{
  "n_layer": 14,
  "d_model": 384,
  "n_experts": 64,
  "experts_per_token": 6,
  "moe_layers": [0, 1, 2, 3, 4, 5, 6, 7, 8, 9, 10, 11, 12, 13],
  "balance_loss": 0.00611,
  "router_bias": true,
  "n_groups": 4,
  "groups_per_token": 2,
  "lr_router": 0.000286,
  "norm_eps": 1e-06,
  "batch_tokens": [16384, 32768, 49152],
  "seq_len": 1024,
  "steps": 10398,
  "dataset": "wikipedia_en"
}
Below are experts of layer 2 (counted from 0) of a mixture-of-experts language model. Rows are named router (the router's row for the expert), up (a neuron's input weights, with its number) and show model dimensions 0-191. Each number is 500 + 25 x the weight over its row's rms, rounded and kept within 0 to 999. Numbers have three digits each.
After each expert's rows: "gets" lists some tokens that make up at least twice as much of what it gets as of all text; "comes after" lists some tokens at least twice as common just before its tokens as in all text. This comes from a sample of Wikipedia text that the model never trained on. Tokens count by the router's weight.

# expert 50
router:456485517566492477516506506472495473468472495515478443507505445455552563496488548477510495523516508520543510520482496491484467482523489512556488476521504525501508477520508472528504528456517554479509526489491511466486499488488495504481517520484517543473492455507529509500515474476527520493471493466498467515490514531478473518522500486532504478473473513496527461494442512515498481496499532474519490458503474506493535486502458472508506488508520535502488466491500491509516520497479522464523526525498495472500508559552497491536478515503523466531491501480517507483535521494505540486
up1:562515496490489504509481536451505516490532504496529502515512506482505542466494499512498483437486511489479487483548512514509490505499537511493497483497527476547478471514513490514513518464527527521559511487520467465498477513488489537492490512519475496532487494498502496455479471482523505511488508527485539493477521489487484481503557505526525492538502487511526508526506526485519518507523503482513502513485523515499517514511515538548498525475486483462518537542527520481489438521486482453457507509524503466520460521465508499486516491492496470489522484435496488512551530525510485477
up2:470534432450504485483444502478509501465433509511527529530510494536543487489477502486448521486468511499507489478525502508495497500451527483516483529506455518550499457565527481475447496536511491498489482515536506471506447489496477487507525513518481496527521499498481502485528478487505508509492518465464518492488503530525496504534524484590535534494458490477492551495533496533497488486558474537483482492532526524510506490485498512531461507494482502469512519527502484513464500472516510497517529516480498479498531499508506545488543567488472511486538477452520483511466520471516489457
up3:490474479495491530552533522499502490500463507475507463528502479492559494536483543484531435483479476525511487427496485485508513542541508516506532536503542513453471498493542515493545510497526466473474541488503447553474490472482522512502528506510479471498524447496454472548494516501507471489487479504467558534493503494508505508513491504495478509473490539484543513479492499526463512489512438468500479488537535505473518466459552506525508504486524585489499508497521495465549504514487520491524512453470509493488493487499479540528499532525519481461515486467490486516516505517534487463
up4:521489516483509478515500530517505514482515546463496468501500505545518506524504535512472482507468529466554507533510520500532517487494493454538447522518534499489506521508515479465427515465498507435486463504500536558495527508498471499517489492498472499529533470519534493520473434503499516519512509491535511523547513508491510499503518473500486495495509500499521490470525518451490523525492458539500468472493473546476533479470530499428500513481500534499488460463483512469543480510467518481475512498461510510503520513482493503513470515463480526470507465504509494492515556480521518463
gets: " the", " States", " American", " a", " United", " two"
comes after: " in", " of", " to", " for", " on", " from"

# expert 54
router:517480493534525536529496515507522531550521493463528533496479489557490457493480475484543508535521472484504509486510494531537483509521504486492479510481456456512511490507504502511445474505540534473497493501520447532474509512508468518555455513496540531492487456461459511479466517538501492531473547484483501478519508483510475446460495515509488530510479535471479504463527520484510477485474492488474469480496495462467492504533501498472506518512475450512469539493482521495497482510471527484478501524539480502463485474485461465484461499442539514460458523463474458523509501495504535485
up1:514519513529495507477473494481526518477511460520452539494481437497549501472478466453476488515547474464475500517489501523472459520527517502498537493501532520548499470514471524464507495489528492484505468558505510465530497520502542556512487454539550525493484533511536507500484495550471517532522498496488512518509486475441473507483520486490520549486527509509514514500512486514512492493525488486477474474512520498499499533455479522520523475529514480483488474491495534510469516503481503513502520523497487494485453499501481481481454503513508511536574531474496449506457510507523501466
up2:507504486500522506537524549520504503538492471505517538497519520521502495502497440483498518496518499481532507470517502526468473490556536502511510512465510507497516508555505477503473545463497485520504509458512540527505536540514476521507510461523544457529479497526485519529432498497526492463515477515502507505473464520462545489510489527471467526532518474512491503504493541503460546480464445535503498515461474558530509500495483489494488534553474486493477527505524496492481505516490502523528575504528491446512475488496536455470518511522545493527513502500487502528505558510495490475
up3:505493533509563525485523468515483543539504458526477465492545452475508479490503534527500482467502519514490455525489499499479515539489485464487470501476523516467486487509492521492519510484513480500483491504540433477476525482516477485505504539477464446496492473486480491495527517464518540506497479486480524505483481463492488485491485532509514496485496494522467504529509517469507523463486518481478525481466479461465512519520553502528521484542499462528541509501491489542491471471459512508536462510496462501575509515485498452527470477538498521535492526457495544522511528543518513467
up4:506520499524513512461514506503448488509555526498480521451503541468497475510496491491508531470509538521508514457465453500455489524532484461506472527486515499529452528483468480495520491513532481547503479507472489530501454491507466494500461503488478446558485481523509521516519482501513508497517541530525572496526536496476475433512505466500461513505493494441464524472526493477553455517504565538498514509515508498504533517535465484485477496496494488483483502487480527492483438516512504489451516502530498532492498454475512500506514488515502492520522518485506473508500521540468481476
gets: "-", "–", "/", " -", "ti", "+"
comes after: "\n", "-", "|", " Al", " non", " 1"

# expert 3
router:530470525536529520509501464473475460493484533535503504462501463496465515495482524500501540482515494507490506515530512460496507473473539506485452510501487475542496524530474499542528514468476520475464509490528424473524481503525465481476498461520483515485506521455526484506498542498473506509518520506501500523513529459512520500513540462506516523463474457521492455552481497531480515471462476477521501488460498510496494477547530520504555466521457540495525470517491433464460466490520506488513450469519488483472491493492469523543483520559502515509486473524498491480468508482505469528
up1:501505523515491521514482482493499495520476513524504495461443469525510517502482518505489475512469522474488481520530518463516519483459496503519477469504513514498490483481459484437488520478455535568514497477463534492482520482514554520490495436508484484482491530474493526471487495509493536506525502483444492505507471452478486488535529509492521509529498501481503450491501512495482476529540473482532482521561521524557495557497477508551529507499499484522500496522509488486452496508491543480520462514530472487464465507491510520510502506542513505532429479470477542488459506496473566504
up2:516489484527514500502456505457497491492523538502525517496503499481488468517537481530552554515503497522533499507499503499482507533492503499473507495563540521531489505502509475486470518520477523473534486516483514507504510453480494537505483458502517471555528492443515542530478458499507506491470513539542523512532553487460482551510452492511506462500488499479486482483512510520518487520495504548498489534522458446513526514530547535465474476516481459509529529541525508516489458464489491502465485513514515498462499479523527519531486507516494453504520465554504517526524474495549487515
up3:504501536513539515473547537542523517508466467512518508492497544470508481484517487458487468480466521505561477486457479473514546459481532507460522524483509496504460503525519486462548487490523542479494475497519486483504517527533507479502491453495467501465550514530518487474473502509510474507501453490485501477528456479584489483541579519488499485551518486483537540524502480490483504518487487464475490509503480516518478499483536529511455497469518506490473543529539473517516437481521503499435494519496512493480493521499439454469548479544465474492526512491515463492503504508454486481
up4:512485469504460537502504475456483494535549523522503505472519501516473523470479472510457488486479514491521517459466541496511536515515488514517480534485511504533534478495547508473472462515442497540494499489482471480502495485488534518517490536515490477539490484482493482516512429557495469493494495476522505490487504498494513472505509485499508528563496460509511462488420502526493490510479504502500478517547465489510512521537479474501483497530516517525479510471530485493489458492459502434475521529533497523528498500516547522470482482520463501543490476498509475528526484538519489462
gets: " |", ";", "|", ":", ",", " –"
comes after: ")", "  ", "\n", "%", " 0", "\""

# expert 44
router:514495474461493519499476499482498504515523495457527495523507496521536485489531532488527504529523473505481480449457467517529494510527493476488540519477514523475519482542473488475442515486520505466518505473503528480498498476484506502516508494549505469493478479505506493499493464521495503447480471510466528508540519505519457497490524531519480455536475491476502473511463544529512491482513501489533473498540464507547503499441539515535467518479532519516504517498512477529489539498462562493460522450497566475524496504518530481508497524490474465474511488512511458510496481486566538492
up1:487530529485514508515488475422515510475487508517526546481501505496476491543487484460510522544502501512524471505509487506541511485486482534479524448496544437488468495468497445471470523513466526483511508515477526508492471444500488505490518532538483497521487541421493506484523478476467497507536534493500533521464516504487511473523457541486470494478516463523487530511478577526555469498459476498507458522514476548478527534500495460484503479491486475498501507457469494523537488524489497490524487472495498472525525456513514500488460531479529489518486490497507541539563481481509528475
up2:445476531546459525507455517549481517511471502491483534514525528472509503514483513510515476504488473453468524448542494520536483501517468509541511510492550529494448462486467488486484465523517518520498539504493481531486480479461474495506519500533449496499533487514472524544476477514456477467539527486514497474495471505496487489567503535489506455474487498513533479517503484505499484512533510492469488509480492505512537512500469514515468548507492521480501464531496509512505558510524520463485499467538493499543498515463476519504507463522522525460511518486448505553471451553543525478
up3:483428470532497419469498488495502498496515556517493505450463508467547483505530521448458523527493498515477452491464520480494541506515513498501516499485536523522492508518501509515513503529480494501493511480535461475492523501495458471489483479542544539547497470534483506524498486537534514535534493527540502554477528547507487496509484485500512472458534490458491517469506481527502488499540515501546548512549471526486527492526500490503510526456530508508482462519473458563506533509564518473502475512509522490497573523551512507506508525512505516504510490500506543468520511463486480496
up4:535498445505479478526521486504500501505475538496500458484496503477520484541488517521453484505551484508526494499484503526499473527497516505522488525519513478500504549513498512488515528497503494476500531550528524474537516435471440536484513466533529483487521540519506523506519494436495494521499498525499446503454504562509498473468478523460519496477458471507491515513536501493484512499500504446457464504478452532506503554498444485519523514496517508489501490512534466487485508496511532499486544457507503512500468467508497520474496510490476499496543480487455462514495490494484550492
gets: " 0", "S", " 1", " 2", "N", " 3"
comes after: " |", " (", " \"", "-", "|", ";"

# expert 7
router:508506536467488499537447524503468479505497528497510480503494512504481546512507555536480481533506536510546554503525466488480502503472503482483479487477452543540519460584458511505473536496493504510504504478445509495480497515479528454525480520509513507513509523540529515488495499493461478484481470500485500487501536478500503506486498467490500517472511470497492480476460493509526506536515491496500502443483485514488549496499506540521478523472501510478501466481487481508487519537492519472488546521501545483486475519510554513520469525493520510447485519510460493515525478493507542507
up1:481542490512532471559506494523481491500501499490481498503524514478495501507471480495520513503491473503469517547515490500486495510496457493515563496526508531541495514533491508489535496518516443487503491537466503525511507504531483521464502480481453490458510487492523481486541489507501508489506498519511502490449521509462502512495513479485494487491478505469515525526525495502501479517546493554502517473511496530515505495492510544494476519539539501483500499516497513453459480469475494497538503484477553500497494494467494503505482520532487529508468494500529513486463489441564522502
up2:477508529502562488513528516502469522487497537467514552503497481472475499483483501457450480514520496491535496470513518509492496537523470534480480508464456532505492475478524489488464522516494452507497485525508478486502530485452498483525514523541501477493529499525469489527508442479491516509554486500505509493477488498510525495497464531422476527474564466553483502475506491475492496499490451484499514531464538525474523482515451467521514503512485533508478492498507518474513478473541501485515499511505481551545500497489512502475461473546502520503502516490481472508516488507490484522
up3:496507472489508524468478468484521484484469553465502516520473499514486485465514484522495554485476519496473475474501498481474533477507553501504533476515509472530484493482490518524514410502531549536488493524485530502518472494533505508492469437474509455500455508548486519490501534512548479541562485491517514478474533477507471468547510514452517531501496511524535502517492491527505500498482516518473477458548505501503514496484495473538482500480489485446496495504492488520529501484515510486510517490509506472525536520518486476479508438513505491519485483489474510506510527529492546517
up4:499523474510516457538496489540502486493525525515480498530509499494468473508493500507504516480498493497483536519474490533497504512505501520527515468530482514516471495520522522495514524521523492470492529506511469518519498529481500485521505507507464507496470486510500471471537508474483527550486520524509507508479535518463517510446525495528483527528505495516465474487506498498493560521519472500515522487483459515501468492491496483476503462509464467466479502499481458424540485481462498467535501511535527484470499505485474462459502517485502540521441472482524482520555480477475528477
gets: "  ", " 0", " —", " 1", "%", " 2"
comes after: " |", ";", "|", " was", " to", " and"

# expert 1
router:539519479509506473481518483544541526495476469531526517509546480527486535533501453492460491521491484503472505503502494514527491467471471509481502504501518538475535486490522493496512507476503471472515492486487510460521503483458544492492499488516470478490484481532518491537476479505504493446518496493476501479526540467503486515518473524488514536465520500442543507451489508514473494475494458495469518502507484540514493472526528519482491482498532467539476448478477514523468525492495491429498532503473499507546460497512499518496538501510554503539488492547472510501495490528528576481
up1:492529523509496504478531521509495535541486465471464523478470546513511529435474486477518471530545525488511525544466526497480503479492443528507487550457489493489469486513520506550504487542518524553524469463493519474514486514529503530512488510509503487498485445505495510492483507536484502487561526520500516472495511486469484475497494495520495546526516465484535541521528451515487521547499504516512505514532546507461509504502520515457474509454498523515457497522499542518487517512526505474503521525520488505503505474514514544509529474461501514502515533505510483531520484484520475508
up2:491506528463484473482495533516523489541494489504507517493469527494460503490461551487510475500486489563506463532490489452513492438488499532514486492486456525511490487540461468484483553502498487479504512499535478523505510495479492457444512497524479508494474491470516444470513479485489456482557501478503495501460484495469523452538451528463487511525472505526540475519497500536510468461468491502473456526470512491515507474498463509507495526500515479504495472506512506454507484485450453552505507474528480487534517490495508538502518477559525511513482492511488515465516495477509508524
up3:504532481517512457442446497490501502530488535493517522506489489558516495478491477493457468536500496553554500496484442464468513530499508497507506500551527506498487503482543506479507458501478516535518512514526533523500468490504497502502542528487496479495512478498558494461483559490532503520516527456504545460487480493528528529509502477486504545462517525514473474489500513529474485480481531495498525520482484504532471506485520506461485508513447517518491489499539520531479519504525484473486510477508456476498482517509482479519522480512545493504506527506464497545498530522504494487
up4:498515524520531526489472500513508508456513523504515516503534496514449506538478496547467491474460484528508484518520475515463554513511493513514464461554495491510502517492449519512518517526490523436531507495512481555490515482491464510505473516498526491481524520493521509531504533525473491488511546502517510528529496487507482524503503462531485487477471519479496478511508473487527490508463478549457491457520511485481527497467528497483539488502475522455498495517550488524489475470445488483523495519527476522483527532530462509535500497497524505493511517513495497513546513516487538510
gets: " as", " was", " Al", " John", " \"", " As"
comes after: " |", "-", ",", ":", "|", " and"

# expert 43
router:493482510535534468469528517524495543525469468469489534500520509497541505464545518486545527472517509544506524475486486477502478532476513489470511485523540500492552494501490512494475529523504482467545462474475515472528523520511447515473515527525532526464476502497473464515481503496495453471481503538456502499511514502523458522478543492513519486524500514471489500523451506512527484542467544478453510518489508543504477492493493513481489507474542548479515482535530515516503544497487526515466537496514531486535489512527479466465468532472516470475455510493543504468517482542506477505
up1:496537463503549491508518490500521504483547484516540484504508512495497531481493493483467514485558490538482502519553540530474521487503449507446504534527500478510488492477541511443458505505520488493485488526467456494537546465516487526502478528497487484472498504511491533500522512528488531570521523466545480507517506495471474485530502493476488502502507519467455501522462508463511467511519448539481515479523478484552508482508468529473522514514460465512497490484475478476541526509478472466481520492510497473547484517519529491501505541505521483530506524542514505500496488511486484460
up2:473504535508476537492482514515483506546516490467470497461475509526496486459484502497554512476473505512498488491512537487472479503532472522480503542453507491507482499472501477552482552492472476529467516514454546490555450530546463540512468454507494477515520484538532470494543492543500492478497522484541491494495473507504486511463500534493499510522522482489513464491492537516479448505511511528495439520499510551484529462493498528503484509522558489501534486501519499513530485490469491495489474471492464537507445458509520501506517494517470489484555500508462465502470508510479513484
up3:487482453494489496508497508519476478509491495524465494451549517501500500534503471515537518515524498513478486482498484464470512498497495492499512478539536515480519524515515553472481496517513510482489490497469481538494483522495492503495498517497507473494523496507527502517496521519505492486521475490511578520464511511482487474504567516457536483420444498458502520490534471484568495505471511438488485520458485455524492535548511472501507515476495494530464493516503504488510501483528535523522486495542535524525517487453479529459496519528502474534471495509515534490491464520498499552
up4:548505484494529494508549494516465503531483451508497482509507516463530472481515558495529515495511538546549496509498513537521496478505564487545483478446512488500451535468518506482517529526507491500519465503499473473481488543515483457524507488512480486458434522526473444526517479495463470525561496485462525527447471511473493513523536504495498462518491492469509522520483476469457505508505498515489537499449544519492507485494492500474474503529494522481497509507500476523494461475534500513508499494527474491506514523512494476507501504550550475484482492482484480499514468462526456485
gets: " 1", "1", "0", " 2", "2", " 0"
comes after: " |", "–", " (", ".", ",", ":"

# expert 33
router:465486477447492507540506518480525503494552520526477494469433566537462436485478490516534472511502517520503535473504513476494562522518513508507517488524552480496508516518508497504517435521490512465501480487498466482542478511496481461508500491503489477525511527533518561494496517474544461523515553523476559480529475484450493526524519496524501511480471512495468492529497494497512512488540558464516463519537507500534510487499503508544483503482481455535483500506522488469490465467485503535499510464548488511468519491467449498491487498487522546540504483502529473515546468483532477510
up1:521447443465496507485509513474472501520507475487510485476501510538446546531450505526481499494521488472491477493491504504521480465506493538477506442505525502495485519503439504497464473494498502519497466512536504495502511541513511491499499514517550478468477479522427505497501476443491492491453525468492466471496505496431499506509503491510458443477521504495493528495532445487479550425518542487534502467494507482497476478472459500536491449483476506524518508490518528497484491541529525476544520509507533463483505506513518546512530450498510491533544475520508500563502497487503492484
up2:467536520507514497483463463520498523489515457501475495522505518508470468482486487553492475503478471509493532498573508508499502505496475515476478513489527484510495517494496482449465462475533522491466479512502502496464482482509469505491480492513462540514541520568511512480514514509523517477501482474498551499505528496515503503499486525471486526480466473459500525481511555497503531488486514515518488544482503510502510528510550520452492490510471483506480522502491484518560480447549498548522478466500470509519492464472469516491492514535548485492494509523530510455528498519475496505
up3:484443516471471507509533532459478502529553501501441507462498543518439481525492451504504492511498515487489517499522501545498520445491495481528507429463478465517519549489504534492474473523479478515489453506498509528491515505510494527502492504487512525545489540495497491473508544473509543470489503505487474456489489524512503521506479493473466510538516498538497483500523523490513511475460515487438497531524525506456469471480434485519509526470487478533486488498500494507545473495515472509477485515546471477495499539486436498497510531465546529479468462481531492502422496475468504481
up4:502474483500457537512477501504471490564468499487481566492517485510506503523510477508520469480497517506429507550506511501516481494513506517469529527508548476513487510478556493476480460509499553522527523467498526535522503493525529499511519466512519515509479521534538562512493491512469508486485449531502469466547488488469516480508493498474497487499488516455519498498513519522488484484527503487505517505495521517555481493503508490524511511517486472484517562535510485474493517482515499521460492503537506497510483513479468543552511466539486465519530509500498476530525546487529531468
gets: " a", " the", " an", " his", " first", " their"
comes after: " a", " is", " of", " as", " with", " was"

# expert 12
router:515481492512511531525503531447512471541512507536495457542494488523484463493512470477509510526492524516519529505516532501449460522514459491440499546460489489527465452502476498535537524486483478472482475518487463521528482515465467495473516496458502524512544459508498495523479497521489472512505486500513473507522522527474547530469512476502483509490483495493520452493484471518554466517503494471496491494480557501451482501513459561507487520514521468510525489492502482509495510482525509485451506451512528516498484550508523490510473500492500543512515488541516485464449517526468477492
up1:467535475473523491498505473524528497490506493455472515532515517545531473486500478530514499523454491503491498513533492516499478534478490516496531494540476484519503512458433529507491482466507542503490476474491539536527486508468466513492459525534499521505499443499534523497481541502514511475526555523521519512541518545524540515497519511492474509485491481472484507497486506516458457506448453518519505488522489496520491461508507483481457559516518491473493539505505502483453488519478523508505486489532538489540499513522475492458469472484492497501528486495498491528491470485537497465
up2:478484501529490490478544518474492524484525518485500491489527505496495532505521504497525566491517506522515482474477469501492473529495505445509478550502494494541464512489480490472492491485508515519503520452477543519542509525490482479475486506496476505471523452486500492515496464509526512490492462486519419507491500539531516550500463534472521503501477519488485479520431503456512498500497491438489461550449497559511504490472485519495450571485521521544477500550521448505505476465491502532515494514501508483519517488517526486499497506509482503484492482507442516483489508507473533521
up3:507510504501494514453496503516520496514486481493489450475495490515501499502477495510499436479468517488471466502489520526463506484536504479530473467527496497511472454531516481510479510479498413470484530502538564543499489486500502476531477503491503497502522477521551526537506494525463515531514515512492493472508489502572500555507498473507466520483492503481517497481527505547492482501488460541526509517495488467513536515526486508480527523476487471473491533491487549553507535521528483526467517483537489560506509506513509497485516505479493509488483473529504483505486484489498482465
up4:467527487547479491493490531500467485471509457514500553512531482478524517514488526485546509497518506513498495505449498486471489538504493464529497491490465505503494495505497455510549503514496502491489524520488512507487453508483526539490521546474514524547481519489578482473513461477533504497513510529542535518511464500503519497495492494522480512522494514509522512472519505495485568477477486508449498513571487496456504453458516519514495516487487511485501506458525495507542474511492509454514527511499534467532489492504509514503490520452546509447483518488482486483520476477502500465
gets: " |", "|", ";", "%", "  ", "0"
comes after: "  ", "\n", " 0", "%", " 1", ")"

# expert 48
router:500482510495536475496489452516526517484526514520497516518527498517489483468474511500511527506520518470465501494500544523529505484469493476480506521491507523473512488526524530536523480470485519521483481498487528512518517484496474494475503485524464444491520490551472518517492530526513545533516516510537468521531519520459517521495487480527508522490476483496472465529471504487496478491497513533472487493521457463507514482556488536487499450520474497479554463545475474461478501513505519517536486508486473529487484466493457491511457520520519486526465452464502457496502460469494489539
up1:512537504522507457486481495485498480491553504489484473547500493521490474522515511490510525518513481531497553551525499509504509510528532550454540516517519482482535487474518520475470510446522512499469499468500500478547480494520507479481461486542489470477475489489527501473537520526466551502496493491530462493505552530527520508500527484566471509497490501502509520519516473478518515536468555492496518485493512515512461480452522533483476512481485521521496474496437485459507504498529558508528485492501532504491510465476453456496503505503482534502565518479493513506480486486458468523
up2:501545492487475492491502476559506508491445539501501520545538450535524476510481491516508473516512473506525479476480545517478485510468501499487530503542475472538535513469533499472482518459503444490490544477502470505534491484483520526495495545466520547484537504530528533512523503487504536479533458489480450522517517498497510490510511527539479488473492512540500466527496521536522444480515478503482539474515496468484476497451480519492493464510476482452508525504483478468472474482529474454487493517504484504481482520523531520480476455511534457518505509506473519505515479517500465478
up3:449493502477489525518481488511557497482516506488450484495491489483519531522553546479535539512531524504504451474513465485506488510525524486462513535506494524527520478499476525451478506454486493512473524452500530481524527530486474505485485544542470519464489461488492519498499483456505505513536521480550438516487485497510487484478482508487500514537480485473512504503454423521474497522484465475531512540490451533499493455482459515474490529482517497507504512528498512520478523484469517560516505509505518516494538514504485496465492477493490543482525516504433536474486466522472507495
up4:520520526529483504554537460514512497480495502483500488480508506453542485504509475495462457522497508481500474510544516498489463475567528518556509512507536500486539518531501527529522508479516485537534523499507491487485488524542495494440508497517479465491505490479507499489509551492504499521535465478517486470495517496484527493497450495494467539485456542544531517479535497473494503466482504486482483467546495484491516456519497536530566500513486501500479472481485496513474512486493488466502461505539488517487501533527511503473500552494490507519544521502482496489542483556460494476
gets: " the", " |", " The", "The", " a", ";"
comes after: " of", " in", " to", " for", " on", " at"

# expert 53
router:491491509530514526530467481538494530566509538490518533490471481536482527500462530498534502469497467502508489465505507484532506451540484541494501465467502492501520499539521450473489473478507506506489503491525528518513482465494524481513490475535504456522535504507483503482479502525514506463474544485516558549520453467457502494474515496531517535503503516500526481502546538512457482446458474505532472505520479525504488511481516475483492519488497493493513489491500493466502520490463460508509494467514440513495495516445529500490490469506510494509476500500520488475502519480482519501
up1:476491492490531495516467497469483536474495441457531505501503512504490505522472475490497501480556499462499531491498500507476500468491516480467502498475497499493506530515515456529446451497513506504465483489483501522512529511529527515482497477524459472519540544463479488521492501479427507474484496502465527505491423546501520534544456508495484493500514506531505497495545471502483554472475541514537475466496463494463490536520491477480444518493497473496485502517489492473522492517502520496505516525491480484514481464427513471513516509528533468564480487463498543508466489460510485477
up2:535498472498517496498525495525445495492484471531501493437512528545474514532456506465534499535531474518465512520464503500496511534510511523518497468545466526490502511511487432448557485533500465503480482504506485534497498525497496506533457469492528473559467548523485504505470483477547501504486544507500502515473499474511495541561499524508482509503495470531538490510510479505519516505513508517504549444522510515491512497483520510531485451497546496489488449461498529469493529498482488496528518505499501473471549473529531456514466536481457502509525539521465495541535513479480498501
up3:520477464540525515481492522480514462502490521519480490528480469499493460526488421489487529514512511489506549487486530528560514505502461498481528482546490492472517510480493485489498464512517531528512481522520504542484492512543497511510481472519514538516532524557502505460471563529474545498447484532505508511498539499507493459487458504504492521504502488509508525514493477504504467484497511501511511458522534502477489519531524488435507488500503481481517520520489490523561471578456511535509488493482483472474458489501502482493502469473506499526440483492482519483467513523514495524
up4:511509535457478520479509511485492472548547470486517528494476451518521487483520501531496520464493544531505453538553498482562508458488511498552534523494467518469502495551521516516496507500500484501505496482504536507516469532506516508534527497512513491488511513492532495496477511498522465494520517528521525509465484512477526458478512527508521517497489504487524450501504509495476488472478522503483487476496485498495542516477470498465456487507477543486511521488517486550504491490494513540494523509491444500512452494428513506498534504532516531452525492469472507490492492476481523464
gets: "\n\n", "|", "-", "\n", "=", "  "
comes after: "\n", ".", "\n\n", "=", "|", ")"

# expert 32
router:478506518511486479466536518501536549537474504479457517503504504511485497460522495480532539484519499543532530477460531469475467487483490478472489481513511510514523477488477511472468545510543491444517453504487516477510524547491481512470517530545526510486533517513487486513456513494481449472502508544512484498524492502554455481464511493528500513501529539508511488535462498545541475544471547483478485520490491559473486520497477526453455489461547518470526521533504527509463523486482515510481518524496518496506495533525493462462492507496523483488453533487506510486518456530490467518
up1:495497512512511508501498473552457509480485540537467485487543459541463560502507445535498490476513476509513547440503506536520509492503537512479480527464445466494520556519492516519525477466464510507463530463466531507515495466486504539516501533527467465492511484481512526516495500516522497482480460462476520522477471511496526568487503469484534522489500501475499490530523445485484487496498469498524486479508502506520491515516482458519497495497529475496492517541518524473509472543499470515530483489508506493540489501532532504471500491536513500520516484491462488480479487483454474516
up2:494467447478512536533504494519519496472528482497500503498486508490480526512497500463490547481531488515490502480500505476499558483495479499502507502496520508513525546566468463469466496545497500458499511447486497488496549497484484496483532502511476470498472511469545508483469463472531512481528536499465487486500502477517473536515484490487489525480465509493442455511489538516519514478506476517519495467511389489493543448494500462520491535503474501493549498559527509497484561461467519530503546489510486531502513496496500491492525541505468467517508489478500486523477488478520499502
up3:532519482445498520543501509511487521483487541521521535524526488525468508501491482487498496516497453511502478520476516484476516484528530514480470485507499503474494484463565553480526500503523519469507487508501563482467525473482493503533467471510525487495514518429491494518477495559471493508466476497491531475495474488506540484517461481487557516466522475518503444491501516520499520471536469497461542523526487549486480474511498449500499502491469443481515543531500499499519500540481496485508515517486512497515521490494513490519500475517506584500487518494487439481498488499459459516
up4:489476488489492508482514503530515505517483517498494500488482541454537501482481481470498531507474499533515478477491507489453497525467481521571471505514489521493529520488485499540501452546511519485533478523506484519511522508486451523502474499489535522537434473462508509433525491508487485516521468479444524499447516479515475548539499475503493480519489516488441535495506476499539487474527520508473494527511486485548474522541501420494510492508452520542504543516454500569501494532507508533535498484506547501480547521532479485540511511511518509458471534471561526480466532520538461516
gets: "1", "0", "2", "3", "4", "6"
comes after: " |", "–", ".", " (", ",", ":"

# expert 63
router:529486493516530525521473493499511528505491532488521522488530480511472463467540462512473486460440496469479494487525503455512449458523482534484494468527475503513523471485460519514484482551530505520494489479490522497518473488485522498499534527465494487501502477517493514548528482490503471494468525515548508497502473541488501543489546478494518497544536513521553483477545515451504518490481489528532480511501513519502477560495454494487537538522492518542503501476481534496487535473503470456500515459478491521482492533534537464473524462482516536487484520476489498496527551472502529493
up0:558514518509512492482491492496546463467467482506477498548508492517536467518477551529492532552439534500478515486482447466511481471515514486506556482519455481449507502490520489492504455492509501527478497488469535487475528509518518499510492493508481516551482481489476503472506514536495515530491504520536507503500462529499513512492521539527531490476486459536491527510455497535473513471459487472502527472448506479473530515524506489500517497492549484528489505459500505510500521475536485475508492496503541509492548540515541499504475549460469533480475481479473492533494433489519510549
up1:523497511505484496482486502534461523454507509478490494507464525509483524532480472494493469468450503510477459491424501534498538487504521497447522484531462500474485553463491508489562495502519486532551476541523517499520507501451500476519474528503498491517518539506536479452539497476475480459515503525538477482501488465484509460470541492510488514492500460562561498514482476535495494506520487519484485524574493470500497513448531516490512472487481504527496485482496505481494499505504446472526463522528457477488522519484523488498521435529487477515475488511498510494494523501512473496
up2:486534526454490531433485501517498451509482470492467453544475466495509502469524495516478473486463460506493525496536537541504463480505477478552501488464503472534512481494526505517507460468508454522509490499516518522517464514465514485472500490494489511463521482462519458513511495522552511483475454494473444469460528546477486488521504472496530491518513519492552471475466524489515513483491495543477551516509459482462510513473493497469521489514450486547503514486513469523469501489505492516484502490520561498519518511504513501480458479507477503506467535469489510470491494519499523460
up3:511537495478533443552517483518459522482499496484531500509514495479468539493461512454508511507474501487523492516490553500493481465528528470483459498417470474497496496463504474514499467493450485531498488536449488439486502492526459470521474496523532499481541471504529495461504491494513467542523529501518513457534519548548490516463478469560500513499476509485518510474512507509463533525525533502473518502480496446496482493498497499518480507487507487466498491474484491491446490532527514508511519526491445501513494499519518526491464469524493528496538530487470497526488496497497517505
gets: "\n", "\n\n", ")", "|", "\n ", "°"
comes after: " |", ".", ")", "=", "|", " ="